config.yaml
num_hidden_layers: 12
experts_per_token: 2
d_expert: 128
hidden_act: "swiglu"
router_score: "softmax"
routed_scale: 5.35
init_std_router: 0.00745
norm: "rmsnorm"
norm_eps: 1e-05
tie_word_embeddings: false
optimizer: "muon_variant"
batch_tokens: [32768, 65536, 131072]
train_tokens: 669500000
max_steps: 10329
dataset: "wikipedia_en"
Below are experts of layer 7 (counted from 0) of a mixture-of-experts language model. Rows are named router (the router's row for the expert), gate (a neuron's input weights, with its number), up (a neuron's input weights, with its number), down (a neuron's output weights, with its number) and show model dimensions 80-159. Each number is 128 + 24 x the weight over its row's rms, rounded and kept within 0 to 255. Numbers have three digits each.
Before each expert's rows: "gets" lists some tokens that make up at least twice as much of what it gets as of all text; "comes before" lists some tokens at least twice as common just after its tokens as in all text. This comes from a sample of Wikipedia text that the model never trained on. Tokens count by the router's weight.

# expert 22
gets: " of", " in", " on", " for", " from", " at"
comes before: " the", " a", " his", " their", " this", " its"
router:138135093110116107157136164108116093169146118142151129145177162137100145117134140156145153150120140149124112156107093148118137173182105083088126109096141147156153145134150178101149099169112167149090120143141133163113101098141123110139137156
gate0:122127137167094115093152170088151096133160122160165173145134132116134130124129130133137131154137120124073116123135147130132147132123155133146104141162113133132158106143138141144115108147126150092131151104107124113131104162156123158140157160
up0:085142100175125123104129127144135143117097094171127169148129118134107187139100172108147177134120145149116143125096110151137152163136140150144131112147127132135161164137130149166110168092120127142133162107076109175106131160104136126115122097
down0:159125136122127118111118162135161085101123113114104135100149153142077131126140110121162138137106113165130135125154126081123153126166119108100140152122155109123152121134134114163120081116107117195094150136167153159085146095127148136144163098
gate1:135122130114094095142126144092119165134144145192124126137090144102130087099121118149082102144139200139114137123164122119137108113110137107119145134179149159130135160088113148168096116119176136134102119175139143136107139152185068107115137160
up1:098154138140125101123121123120114145130126121108120188168136115136142150113147123108149132151087152114142097163133127169138087165104119117094064183170119152091138106161135106127111143141111120132138155073116134097148111101089149153108146088
down1:154144110118131117117128124123119081117112080142125130143170098118164127149123083139140135155155124072123144140087114155144136137132088099146128104127129131129089119114130137154152169125132130138156138151142135135137180161094183136129153083
gate2:105146162104129121110148134092133179126135124132117178106135109112167125106141094119148153073134123118106141190110102174147143137142121130149141170139117139127140129100129124148169129149196106128128150138102124116070131124122171111150138109
up2:127126091105121128117102112126075097135111125102127143126132161132163120118141138092109136142151173097097104141143132170108117149127132187134110130113149127131115103115116124118117089158105100158113118114091126157117189087101117152104118132
down2:122121129161108122182114161123122172125155122123126136140094124122191117112102149173124178107121144108131110134102139105122124126138098100126171129116078164149146151143122095133132134099124112132142133126126102127103141157166141122163140099
gate3:113102140107163105094140133134101155107132133165167139139103107097169093114116160159104120154097178151156079154116123161105147149107139117192145134129083110097140108168120093128141125119122145118106126135111128101154111105142153150155133083
up3:138186164127123163116110143114121093095113115144155097172091132101099084130113125129119112159105141117130114090096130151106120129144118128166134162155118145090153104127142113126109123090123142142105127115104120128114114095146105145149093144
down3:151123140110110187102103121117170130135095129147113134149116157143094087092156152106140149148139100156155147148118142133154125140138095112101118186138102153118169126091107162154131141080118132108129104126122154131142096062122099146164119145
gate4:147157121116083139131110145115144136098163119147138163120104146114111124127167119134131150131120082145150098140104114158151096111073122161137119129103134113142128144127082093140135135168152111113121157169159101147138118120139150143189176120
up4:122130098146180132093169120111151149131154119128149092160137062138125109155127120133133116159143130111140158101143122143129147131111100111072122159183138143189163154085129129136148146115108136128121112108111153127123111159138143144122123132
down4:100145091098159123108131145123153142160174127140124127142153067122149092098129170122137095147110173128127157141109141158132148145142078102110152078148146143190141132129115155116151164136124132134101124119120128112124131115166128086160080108
gate5:099094099139138134145127109127156121116107125132100108095085101069119075138157114101109156124101149160134121138144161113125164145119134135159120133129173155114118172104116123088148119182144078182142150092124113125160116168137135137115107126
up5:154144144115110140132137141202130149161106124107152147100124081128150151141144137099136126164132120166124127131145128153098088123088058149108151143134131127175146111145136138069080096104153124121159077132168104109149129117148145159162118132
down5:156163132088139132133158141140090087119134090103127156154139129108128105127124097102154107129165159090115161112147099137133130117174120130158092122121085158155141115157171126146112101118116146109134090145152141149099123099143164121138099117

# expert 27
gets: " ", " 2", " 3", " 4", " 1", " —"
comes before: " |", ";", " also==", ":", "(s)", " =="
router:154114134138126091116098152131184100103154182094114124124118089133123098156096093090115140139175141138108132129155148122125130075151090138123113130134113137162100162153098132144169095144100137097118106156095140177093124151145076119137146130
gate0:106130147122095144148105123092114099136127081162130131147146112122153078086115117147152094112169149119146133072109101121142128186113148137115087127146147187172140145120096146131137155100138126127113149146133129123143159074170136113125129129
up0:138141162115159162107119143172157117159091130155115157158099142117130110142110136145105112137155116067121085123107116143139135090106221131150170113109119122132135127171119084143158136117113154121129142162098126093139165159122127131170155157
down0:122104123119149111133132127158117090120146179142157113124097076137119131123107120131136103109131086099124183117158087107134139144157114148118115178123156153158143066089142147120134096115090147063106135143126131140125133152153174103143108150
gate1:138139136133130124130106092125151131151106094165124125103103123112160108138164148123091159110149109130121145110155119103130131084112142104146082104082094092132119128111131126122130092088152172128106098100102148131149110107156143116125120134
up1:079080137160116172120162148148112110115108150141152112137098125134128133138138119101093095124128141123093151136089124124131110166113123154148115158116126168123133132133164110117132173128136115118135132128160119118107130146184114113109178148
down1:106140121139153109129174091129120148116126107157106120084162140097109139103103127152128155142133128192166145115145111121128124138159137097093127153130140123136110141088083143120133115128139147097108152082143123119129132137101127108137098140
gate2:108160147101056122122126120124121120153123140153089137149144101119133146103150107137084167119133120116136104126161088146132096127082146156131131123121174139136127129107133136131082128132162162101135115098094180164098121063123099149129112140
up2:162129102126142090147117122104160129174142120079162144109156099148151113084151177115149121125096130143115138135104135123096155126160152115062120155162101117120127173131148151138124130143159112153118136107145142139151086150150122157102158094
down2:112115093137120131122117125109136108126120156127151162152138083148078106144139160148177105113115100141137144127138148112087108154123137148125140107149129131160152118107169118105135119168101154066088104083161125133124097120134091097113118118
gate3:106099117097107128097151153116143101109120139125093141094166095110118152161136145119128136069094105102113167123126089119162139144137159143146150140139111122120128169134160118119138128126155133149114134091141130166137126109083161097097119141
up3:101156145137144111134125122117111155151107107097136114120148107126121111133134118086149146101119103121139138157104103162130109103123100098073123136091158093131154119120162142121153152104157109157168091131156105137108126109145129099107106137
down3:152106134110088097105129148120131133162158153103147095110154128113124109079138173162145103115105135140180149129112095171089164137148132106174129130159119164113152151073121112149130088159121071136131137184130145140163142108143171121130120137
gate4:129070100100152114127145123157128115132118081104129153142122099138128158154158123129105081153113120155116130134099122144088130170094131161163113118157129113153124129123116148097134112104151133118144134057161170077128131129077118125146161106
up4:089110112132135117091114148122086109131132122157137161139130081143155168144097145133125127124141128122122122116094184130132107154149138157101130181157130147146115137151168181105129060138130081147143112093140145151125133129137135117160172118
down4:120075099128116143110148144150121115145102114169130133134113101154174133102143140109130110113060119096123137166067134128107146168109185175123146152134132116149161137139153163107142131092116111108137136110188120128144148138109152107143170140
gate5:120090171113116154102156097143127169122108131163129112174147125102144109096120131113084091135131106159147134124149117127151132084134170089115160145177116096148113100141126130157101092113152090163129121074115107156118140160123147144093139126
up5:163108132156117129119114156093136108117164138138168144066137127126161146121167108152107158130104132125123152137100135132124131134142117191131141118122130118135144130103151135115115111140133127112152111143136128136143114127170099083151104082
down5:130116103157151149100114134142154076111118173145126126099131183089164116160141136152121103134115124087113144121117148103134121156135154129112137084115117182114100133121165134107158101143138148068087160148121117112156164115151099099131144138

# expert 1
gets: "1", "7", "4", "6", "2", "5"
comes before: " |", "–19", "),", ").", "–18", "4"
router:120147105128127081131127171126148132124143105139190152139126091152118164134127117139103133147125133140146095143172136142147151190127116081123116121092116140168109137132121143090159173128123102151139152141096120147137141141115107135153081089
gate0:120160150091133115155128131121098100128125139135134176110151145123109119165143165122112134089137141124127109144167146125161095130146154139138108120138069159133108111158107111111110125142164133108135106183103127145078145142155084087109133082
up0:106125147118120131111112132099106121112123172140094072104143094125120129144146128120111104166139122132143078097126118089145145117111112142124154117159121155073108136159122116155107151145116120145109124076109128146102110125094101136121110101
down0:152097117164154144121169141080106101154135147131139165117131164131147148144143092149129149091151127130113157162097141127042128150126119122137113177139105077160130165145121130089135117129103140127131139198096088138106124137094154083139126126
gate1:112136109101149136158150150139129139119094161153097088153165095128141112131102113128125085104116146125121148092121112117117135094101160174147085170131122090113118122102125173168130125101150138121135115110128129126114105121175167102132163170
up1:173155132139126151109133165140133112123141135117119138099121126115165130120155114144126115107121135156101118134152125173127134162144092122124110101175137167131135136123099140058116148088099138134124153110123147177143133142173076118103114093
down1:150136148155116121149125142120117119146177107134114113102129130143136118090117139152130160160123103099163120121108143174146078161115116132116126114106141110161130100131144155088137112151124137121098123133166140135127166083121089120141155074
gate2:107137073102132160122154145147117119126117123109181133116140156126122112103073150137113135125136112162141142102129102141147142153127138146157149087158132092106141134150157140161126125138162134068105124106093149108183113113044130157105143102
up2:114142136104126114153136138146135120165167112139164160095135143067157102141129175116128141092140143117147117137135117115123143104149115131104121158098117174109077131106115153121129102165161140108130134120124110154121114121188133150112104143
down2:108113126129123094141109119138148154121123205130155105141152102119117093102134138108099159118157144101164087120095141156132132117111142162117136148115106105143110127103095115114131120146150107097147128079172144150137121161167121140112149170
gate3:125146145156122156177104103113118148139099116139115098138100113083150130144127161096120111088119152108193106140072116178147091083157093104153113119157090136116107127114106122147123139109133135139100120105134118141112152126145122102099135138
up3:108094112123098132118128184141103126154173113113122171099115128136113135118132152125148133169133106115093132149142147129056135145079199136100118113163128159105111125088134156123156117081131128139152120141131096088150118120137108125109116140
down3:090114156085163151165117092117112140135142100122115106153125108129171119113154125135104128079131139136150100111090108162123131097160069115157160102169110129118147122119142100146148110125177142126086101156136101154110126142141144156097143142
gate4:150097160145123171101083151154159152152095138113124144123113138135118110118111169112118125112133106121150085144154119104156130091149132128118110102141184115098117106163151116144124095118102087114155087146127103144085134176128149111116144150
up4:113158137110144136100148114097139075128072126133134131124131137128127092142123156109103132135102119132136179116115112136117128154166158120119144134090129124106096141169146107138114113130115114166120104093137126150123146152107173064106137154
down4:168149107137193128141079143159106141118129136114141121157113107130118168107118098160140135120108105141127112164161142146135151162179149102146114111102162090109137119125138114083163150134084085151096150128156120139138139093168145097123123106
gate5:143106105149110121110159107133138155088176084126109068158143137111124149124134130136107109108090131128132128129134121140166139154137137163144140108149168049172123153148143066131158114125141111165084100125156156128147132130132123141149104133
up5:136154106122146141118106168137119133167067148124117111151145124116140139159114091088122152102141150131102152138150140136107157132122177159090130159141145125105107124138091132099106130119136131149144131132094121063150108171109130102135152138
down5:087142130157126167157148137130119140071158133157108136096110137112145119130151115127128107192056137114138097142106101056146136147142098117171097092150095140145132160184108116151155120129126124116086095117163117139096135141135127139084129139

# expert 37
gets: " to", " in", " for", " on", " by", " at"
comes before: " the", " a", " be", " his", " their", " an"
router:106138089087101135144148179134092139131116118131117126101177130160129118119126108097165127148106139133112129094153129123136137176160102115114124160081147136108154141141163128120180117127131151151101166154195136127139102153159116101150139114
gate0:126166130054138118160097114129152104121119091105097136141104151143093099147146122150139120111141084108165174094123120087127111152111109161140140102146107087112154144119157110148128144085126095135090133120101097119152137154136136126124114118
up0:151130144184131152121158129170133145103146124140112163139146152152143138147110116114112125164095155122128118127136118119069088106113129116163136114102139144140125134124114132078106125157155127121125130158117117104134132096158137162092140173
down0:131090134163167151075137153113108069162125168119116141133147161162128145118131100105102123122105139119116117113113142137104147145156164138107134152142105143114152106129095143118137128114147155144165120153107152138071120107093110115126153120
gate1:129079134120096146127115129135102118105119134148138094148124120062066112126115111110125137123107125104122161082091137088140162143140145163093076156133077127092135068155153123124123084123133110125101127131103094123113124157152125137108108138
up1:146091149128121126121153108106109153121121084135166103127123097096079097138138151156104132087129112103115181137144129109149112157122119107097175143100138128105158106134161124133129092145129108111150102155118117140131087089141119114108083143
down1:119127125143102068128159174135129110144149087069119134126136151115162124125134171140117120143101118163116101156151165101121170125125114104135147116122154157130128176107088100137141095127138104089117118150152198130111126064109132144146132130
gate2:149142093131114119135129143124148135113156145117124158145133112126133120131124149149098145131126093143128099149141100151171102125139157110154099117147133146124080087144184119098125087087168128099093145071147152168120139099131140155150076147
up2:079169165111143100096147146127101148137140121109141117094140148113119132150111135147156142147126145103178117146057088148135122148102115103144103121136094078092136145099100124140128084123132110104129127112132154148148111141096094132136150116
down2:078149158130170105107103170137089140149113123123103139137152125176124097144124134171130114146073113104153128145113083106115109136077107101153101133104124082107138134120124153116152146140147134144097123129157102148133142104090141133115161134
gate3:102113110106110130154153115154117129146118143161142108156118144109141188090114186146159110100116145142147091087124147113080151128139162141125147100144142158164143137132131151172113090099128114138125117094115100130160106159085122090149153109
up3:096138125095123146143138106131090143144129119184099132155131128110110160131097177117138150138137058131117132108102149114071153126137113158094142118110173142147113134129162127130121124096127105100148133117105120104130099120141096096166065133
down3:134143089132087147072164162151113121134119090094140085104160141150133092143126093112116144140137182126144152126157097162154138131138104126133117134084143164119160165147138122106154093148124107152124118157117100150118123126159133146115095104
gate4:113176163163112143101131082149114140149147134114142142120143129157102122139127125141118132118114151144133084113131115159154128161083122123151190129073112121128132103106140131155112114115150113104157155126133115130142109173150125128162143102
up4:119136117147154096115120172107168108105070166128126130103130110094171122136102132107136168110111114089151133154151149087155110134166121126141124137140170157081101149148144117139140102140138134141119134142128136149147156129131118169117115130
down4:112131159179116122160126143117138105107139150114146132114093104109092115128117154149139146113099110113121126138150129136129156133160137158134148124195093105137089093139128160116137106114129138081144140108117082071111129107117116137136148120
gate5:116119124114053065142148150129131109152100091086100094107124096140119127136112078136121122110113144152123106097129161158104146109126140099132078131138108094096131137109145125136125076108123112069136155098137153142124098113132127099095176154
up5:138134110093067107138121140124136123135112138102170091121141126183064124152108119151100083139130134113118122111176123163090123149129076128100101145121114133110129139106105100121159120124063137097132131087121119118113124134120169119138146111
down5:121107187144168176126133130150090121154185097158136111141146135115128134082138108092106134139126095118116119162110069094156129133141114146107133129154099107111129103144118102107138141123152151160137105157120119131171158146150111165114101135

# expert 5
gets: ".", "s.", " and", ").", "es.", "a."
comes before: "\n", " The", " He", " In", " It", " She"
router:128119174126142169154107123119114135154114110159080111131149113147162148158120124132097150136086131106127115129102113131124124103136132097146150104090107136110120142187103115084172128134100076143098109162131159119168121152098120108101114115
gate0:125125129135119123149150159106130135110137105142128114084123178068107162151140164129122090128120146168117130112130099137136098131133161134145098151181135094127161128140134167124154178143126106127158102174168088146133134108134150164108130090
up0:166120108129124159134175133158107108087147107114239148100152123163086119119132141130103113141147157098159135138108129111147133177145100177119136127136128146120142164116141107151111142125147134117117140129139145094153105113132133147130114099
down0:138150092119126106105113105138142080153094134113127096140098142141111122117110115172097171121134122097117092157126161137146141107158097135153142137130101155134137175123119120141117090128136093146139152107178128104092134113146102124123199109
gate1:144138113109149099134132107118149126110128105152128121089107088156160144169169152147120158119126081156147166133115113103125173111124051125168104133142113099098178142110094139118158155153133147156105117089107135149088139116187127121150148115
up1:111118109140121133138117119166143144149196138136100110128084143162093109171091127105136147141106135128140123106114111171153113162136116148128159119151063152157121139112125126166104125167149111126117131167161097144103157143146149143120123179
down1:161122128148125130129153165096084117156073136108115153156131171173148117099146146172160134123116119094123112092131126107124112074102142151136093133120162177104131107125119116151103149084154106126105123078140165141138115128099150127123131126
gate2:154119135120097150084123086148111143167154111099093200124179144105118124091116137101096171126103112130100125113093150128114082127165148166102155124091164131096152116135155137128150118117111118153152171149083158125119149155108153111107135112
up2:094088165099069168132127119153127149155142132122108137142080129131106175114148120113104138109135093147087116107153124184129143106186110133137140122111135127114097110125152146119138110120163096117141125123136120172133144131084122165124100160
down2:201097190111133145102159130132097117146136092132126152149113127152100139078140089108109152115091085075132098095121164148140119126144117143133128120109150126143148130144147133132130134133101121126116147155072163174141128160109143147068138140
gate3:134085079138140124125076108101121123145125139150142151150108157172126095148098147141110153133114157105135168143168146131136120155131095091137092101168159142155102093112149134140123148135155137109154098100121142151108088149163092160096102133
up3:185123098098125113156135140154106134093130100144152128172172149118149096133107106187149151145139116110109161127146116156121152147121161106143121135142100130162098142111069127108089154107121123142150120101095114155135160172157125170106098142
down3:153119117125125106114110168158118167129087102135179116150160174100143122078102093182163145135123094134108122146111111101102176132107169085110126116109091143165148150111135125135156080096149173126132126113098118122113124159151155153114098174
gate4:130125134112073139148133129152133120104148105166059163147127145094140092160145101126091126130152118144150130149090123099130094131101119144127090176096087147104123087103183170129105132135128163154100122100130142094126108170131141118141164115
up4:130107127173149130131089143126110146130078121164150154122134147173102159128120112150107148079161135108133141141152077139114127112161123126112113084140131128129146112126167123130174135124134119127123089133174152128141131097096142151136101141
down4:093141119113159116136145129135090140133086157111168079127171125144089139130135143147146114163123134142146132115157097138125121126133142127135116124136132093116120149096101128133171096161082105154095124125145127139164085128116157136113092122
gate5:051108103137101093129161145106158107140118121140143121114121111114149087155126138129132138131100102125162103115087155110132126168104170119171073148137121161140096096127129147174108123128157103104091120114116111144106124121125070114127148142
up5:215134102169135095130101124140154116078170139140124166131137121115132129090099083117126119148140129128143109094165128118150097134102149099133111130112136138155096132140120120115138159107152146149118137150122106134173120140146120164150135143
down5:088116176122122101101126112142110147116163152126106054151140148146121131133088151157161092142137105152133139145093125141153149117110152165149101116142108198117138123128131085159159109148112108121122119129137095130127171128138115137145154162

# expert 20
gets: " 0", "6", "9", "7", "8", "5"
comes before: " |", "′", "5", "6", "4", "9"
router:088107158122118097151116122158136137112159126110132170131151122130124104106113086130117123143115117145109120135121146143092105152157081092121168115122106128140143157135140165159159132105164104098125157129130148150160118105160123141125128100
gate0:110114129092075108155153124080143139128134157113154089135146166107170135118158127112116125148152125148122141152129148124135129159121169115140146152112078140080177143150150127175100164178157110155117157147122124120155132113137144079109124140
up0:173148110151144135102148139149114136117161144079100160101196107156119182111157162106127139137111103099101164142128084126110131134146133159111087122115132118115152103122148106085102156114125171125128098112160113087110112162111143133167085115
down0:090160155116128120108140129089121160110127143111137083160103151126129111136107105168133132130043129101146136175118098132148138118078128131114170141122135095173137157080143156093114126127134114135174135139123093142111147149116081120108119109
gate1:128139117129135162117093162200122140141143150137107180115169093118166114183114150141077154138143068141131111110169111104114082135119174110113161177136141076145121109110107096118119090122100115112175129148109154110124130128135117101092137139
up1:130153125107156120145176100094103092083124111131112119133084128185135129113113126127166110114147111104105093050131127108141148157120093144107101145133116131105112125137139134105164136095137150135107125125123174096080102176133121123074131103
down1:095068126155155107116115148103157121162118110172125103087153161119109135151142135085153137139164097113154125112114134129106073177097149157113137157127133147134107150091110146113125145151117107149141160149094129079121062128171148129138111107
gate2:162112114151133139110169184158104103099104142097163083107190092110117133133148102079173142103153116140114137110144176100167104128147131104143166125151140121121110127132127145096145087136109176175103141131098160107127116170162138124083147119
up2:102128117132079085133104084138151090145133112167146118154071139123119105149123071161116104153096130078091104110110122104136129157129145101140145155145115102107142097148075154125100121139072105142152111110152174128162096115121115126126125140
down2:097167110117127109134116110141166117157132105148112108147115113140181150154164138145089098157103169114099148098127079165138106115132116109131120164124142147110161111127128138150121139175115108144158147112152166168123126111108159154109150127
gate3:114113111134090091146130129115112096118107112119139145157150163186173103111157087161130128131144124144138123134157063106122119154132130125158148148137100143125140085154135152124120083095131145121132077058142139102141130153108164123155108127
up3:162127143097155127101089107133135131100134077127113087129096109123118121152092164137123143137117119161142121138136138148153129090095143165114144129142146145159087119113125109131116147175107143051145135106122132162137118145151093175092168103
down3:128117100154136144179134107143087126156121171137127109082120126120109140101145159139109095129140137132109141136105125136099121120166141115110117141140098113095143130135111160137130148135187136162149134108094156119090121133112134157160130131
gate4:115118151123102198119143118111075170120100160145142107160103138172155162169114136130146151130150139155151091124151125110108136132144138121132132114153105162114122128124138123147139077135121118133127139089122167108117135076112139114117181140
up4:156155140146115098136085161083144123137131124121123128114182152107106115091095110114102098089149108132158165137098094115163126126119138153135102110122106161134108146144104154115127125121121145106095098155098115139153133123086109151115126082
down4:111100139144094141120158143143081130094154146125108164084177102140150127151161138139154095099132117111163096105109131125189124155119090074095138137163130100151123128126130116172137147172156117140111111127122133127114160132149111186113123137
gate5:098160102130118146086148135125155093106140149125146157093118112136172129091112116086149107154127123123107147098144166119126108086127093175133134097124155145093146138164140110140120094124125130102111115160111085124134138128113171132128135110
up5:138136132150123168159157123167135120153146114126128149092125080145129093160122124155161137154170146137112129126136147142123153096107162135117141100095122150117146144126152112150114127151134100110119118173127047175094112157094146095132131147
down5:138107111129138170128131101096159107124126159147124090093136083130123107163097109127149146167145106088106125133135186134140118135140146113153133130107123171106150105164092147138162118162115108103156097160130091125110134126115121123194113128

# expert 25
gets: "\"", ")", ".", "'", "]", "}"
comes before: "\n", " |", " and", "\"", " –", " is"
router:165146148104156164133143125145152152110115102174115137144122077119169147166117105134096149123092131136159105169116130115141127140147126104140142121121129126145153118171134110083162167104099126113118148173152141182153136173094125104133163116
gate0:108136134124083161088109104102142132123108123173160113149158125133117103194108151135145164129143103120172144100121166125137126096115143106071123135125121104145133133144140144124130104109156107146085140091128109088105127127144152104119160100
up0:152128121163103088146116108135162132147153097141148125116112158111132095150110145112128097108072169140155105119122169110147188104122149100137157161092079136136156113117121117128167121163112151106139182117114143151119133141146130118149124101
down0:173108129159104137126123129106136110114168124098119122126110134134130149138104105118133178127143110139123107141158111054132129135085138167150113130101136077113121124107080155165163123156204123116118138083152135132099120106121122151144139131
gate1:124184150145138106094101128114121139140125135139086157122088139116146129128154174170080216135124144138119129105151134131125131128136143117113120143161166141108136135104134097125128098123126107122145115145105151131080099148143129137099093116
up1:106114138117141164165162094143091144179119132116154134080181106141114141126120086114173080105118100132116106138143126146116143148120128123108177105179103116145132094134128161095119138088126096175135143127154111126134120098097107108116148120
down1:112077148136124108132139108129125132171093046174113150114176103097124124122112101147159094104112111132166150118076078135098116136122122171109112138136119119097110105147137136103117152121147171127151167154133120121101155147116119128128149143
gate2:164165153144120149159140134114129105112097149136079130136143102146108142128138115165151109135097108171120077113156123103139105120186132098125068160148137102115143153141114121092157127149122116125091131112144076105141143136121116126136144127
up2:167118143140072124144152120127161157149127115088116131125109131120116140140087130109105123083138165178097130146173136106133168109105119147111135136127152152130099112144156111128119154158100119141132123119109126138104106110204130156156130117
down2:165120151120124142119121125161118140095119146152177089160130143115172114104156101102131114142126133103079146135084136129120171104119123124093229119111083114104144120118111112116149138109138137158134103127116201160174114147087089117138113117
gate3:146194104125107098089122157124128156165128119126107133103181103087130142126113138160139147104112098139106075160150134112121132160124153173140122111132123154135078148127131145139096112117106122137125130131146083142116128168135125152149086155
up3:134148165116116125096133090120140139152135121107123103172138122140134172098137077098135102113148112154094125108128097101081141176125161126146101078146119124155151156087110110167129113143105072134145110127118166132117084088129101176121111104
down3:091099051075158132115128159149142139137129133158152111124151151126126092141133153110149142102098126140117105093136115102118125148127117162081111117125091131104103146088122186122152129086154130104116172127129101104139139149134100112138131155
gate4:150136148120148142169144179155110158116148125146154153113098091153098128108112114088119121167153125117143149167146151094151140122124134161155135144149127147121131133100093156164156116132146142139099098166088118094165118109112154112089152133
up4:160162140162138144123171128121124109108101138150142133118135142119149126111122119111051136142118095107153116139129181105149158113136087130120112157109131145097128102095151157084099167171112119129120137097110140137156080092119141138109129139
down4:102089102155095136118115110109123095160120093122144154132112163080131117120155141150123134102187135133135159098143119109106120151098148118110116149084119124141147103133166143141162141123132129142127129106075154148121129126170126128116090171
gate5:105124154092114157096150148108148131111129158157120108087124159114133175173118122117135169130102142103159131153090166109121114138130104121115119132147068147121152146154058134128109107153101152123116119087122144133142085098136151134155148153
up5:160130168133103091131172114132167149126118144120144124135126091142126113167156056115146070115125087095092118136143114159109112118140148125125090114099153105142095091159179169127139125131124136168129143155109139153104157159095118106147124161
down5:122120094124139138100163121142120161138141169116140159114119139139128172132118129126097118149110122125071102109122124095084118127151184137092134134145131119086087092133130164130100095114128095164085160101152138132095132149100129129114147075

# expert 8
gets: ",", "s,", "e,", "),", "es,", "a,"
comes before: " and", " which", " but", " including", " with", " a"
router:132175149156130129146145073102073136163179079129123164142125132146142141110125117127105091129073126114155134164158130120149121119167087127135146148157105138120123179126090136088169124171122132102084159121194096139149108145143116111130096138
gate0:118158142145120136134075121112122080110069110151128123102134168099117183122133152107147115141140136184079080127097116124120139121086125116097129087124112114175104129137108102113131112106157104127150141117108128093120110095162169114123136187
up0:120121120128118111126123128186107116149122100120103098122141061126115169125148137109127153123130134130171143158138119125139160118119107150144149127126065144142160135152117121142110151126113110118131120135077132109093137109113095114112129149
down0:129131138137150102124093125191127090144180140135106089125109089135146121138131132144101151163126132132103130135176142130140147117161079163139143097158118121118117153165097131142157149155093141119092138094120162124096148127134077105129139140
gate1:176131155137089150142119145108159156126141164134144119115099092130128123132148128132115145131096158144069152166127138140152121149097124135087130148088155176114112130108153161113138108119168082143146110096126171132154133129138135107110136124
up1:159093119173104154126088136129173126133111086163064137132157147169150140119114122111137154100125085143168151148146121145158150093147104123126117103123078165095099100132123157140174137119140096114147146154142103151122103177152131175141136132
down1:128124093125138131129085140110162107154120091188083111151168131149114133105077141095115130141133112156147111159178118135164152095129113098158123132108116146097142111122110131122158146106153133128154136168178103114114096171154146159123088112
gate2:097135126121139148137125125104141143133154118179184112134110077149117098134146140169174144145191102125088092148135102136149141104104102126118104100103070145110130132161122152123096147093143144101129142111105158106110106121092099086136128104
up2:129104102154122126144154104124129094140104171077076130161089109199133150117082119108152095083130143122127170147134133151075113134172122195125156153127163109144111147114111113092139100155081146104163093132138113141127126133107149177148097116
down2:109127133134128086117143127170098156123138153085098137147180098112152117138120079137092120158126120125110113140096143122113157122113133126128160097145199119134065124154138139117102111134149142121137118157127114160102115188144138140134170145
gate3:104126124094127107093140127050160167086049103121142100136122110128137142166128143107127165157106154129119104121098146110116134107108159126105148088133126157106153148119137161125134154124195083141158142086113134150122107125123101109119153108
up3:114135123149106146161128122127114130126132136157095166114117127126111110189102122118121165161132104144101141140129133127147096143145121130131142102144115069136133171091107144086145125141143132105134144104132142186154096155102125114112123159
down3:087124132161126109151154110142092118117104164105109124126091131147116121100111091108093112172134124128121172117099174153126091138166145109128157127151122114177114167092112152118118144154144114100118142159134108132112107157124142145175080090
gate4:111150124137127116091126119112104115139131154146109130144099115103150198147117159139175140133138065093158135130103078158123154157152141140113164098136137132129138130142141098141142114119105147170161148099153159142124113161098121125120131098
up4:123145143141150135106116132146177109113182107094134126134120144135112148132119105165150113152074138146122143125114193156121144110121123125116103091124158108075137130135134114158126087164102176147112141122180145099129112138134166113139173153
down4:116061102167126121166091152150161171140124072097131169141128158090134109125116126117156157167109149179126121123109123111168137136144141119099116147136100135137156173123124121103109168137120145131124083138112136102128154077114139105104131129
gate5:169086097141171160116090126125117094105125145155131139110104154154120125114096130158096109118146123148105125129131132117140076145107146163084133116135150122116144144108109173091123144117125115135141139137181161102119173111108142159106143098
up5:147151087150135125129121155124103143133147096157091162114176146109115127149120128129130105101115133119153151157115114141122118095099132134066123154152151184125143160117095186150112125152155097081123144125098126116106135160103138167098153141
down5:112113129124134105084149117162129171151144131143121122141153152169135129120080138093152158125130080099161104128104157133116172115151113162130116160147153106107148104131130102139132116141144130094115145093086120143091106112146130157121132168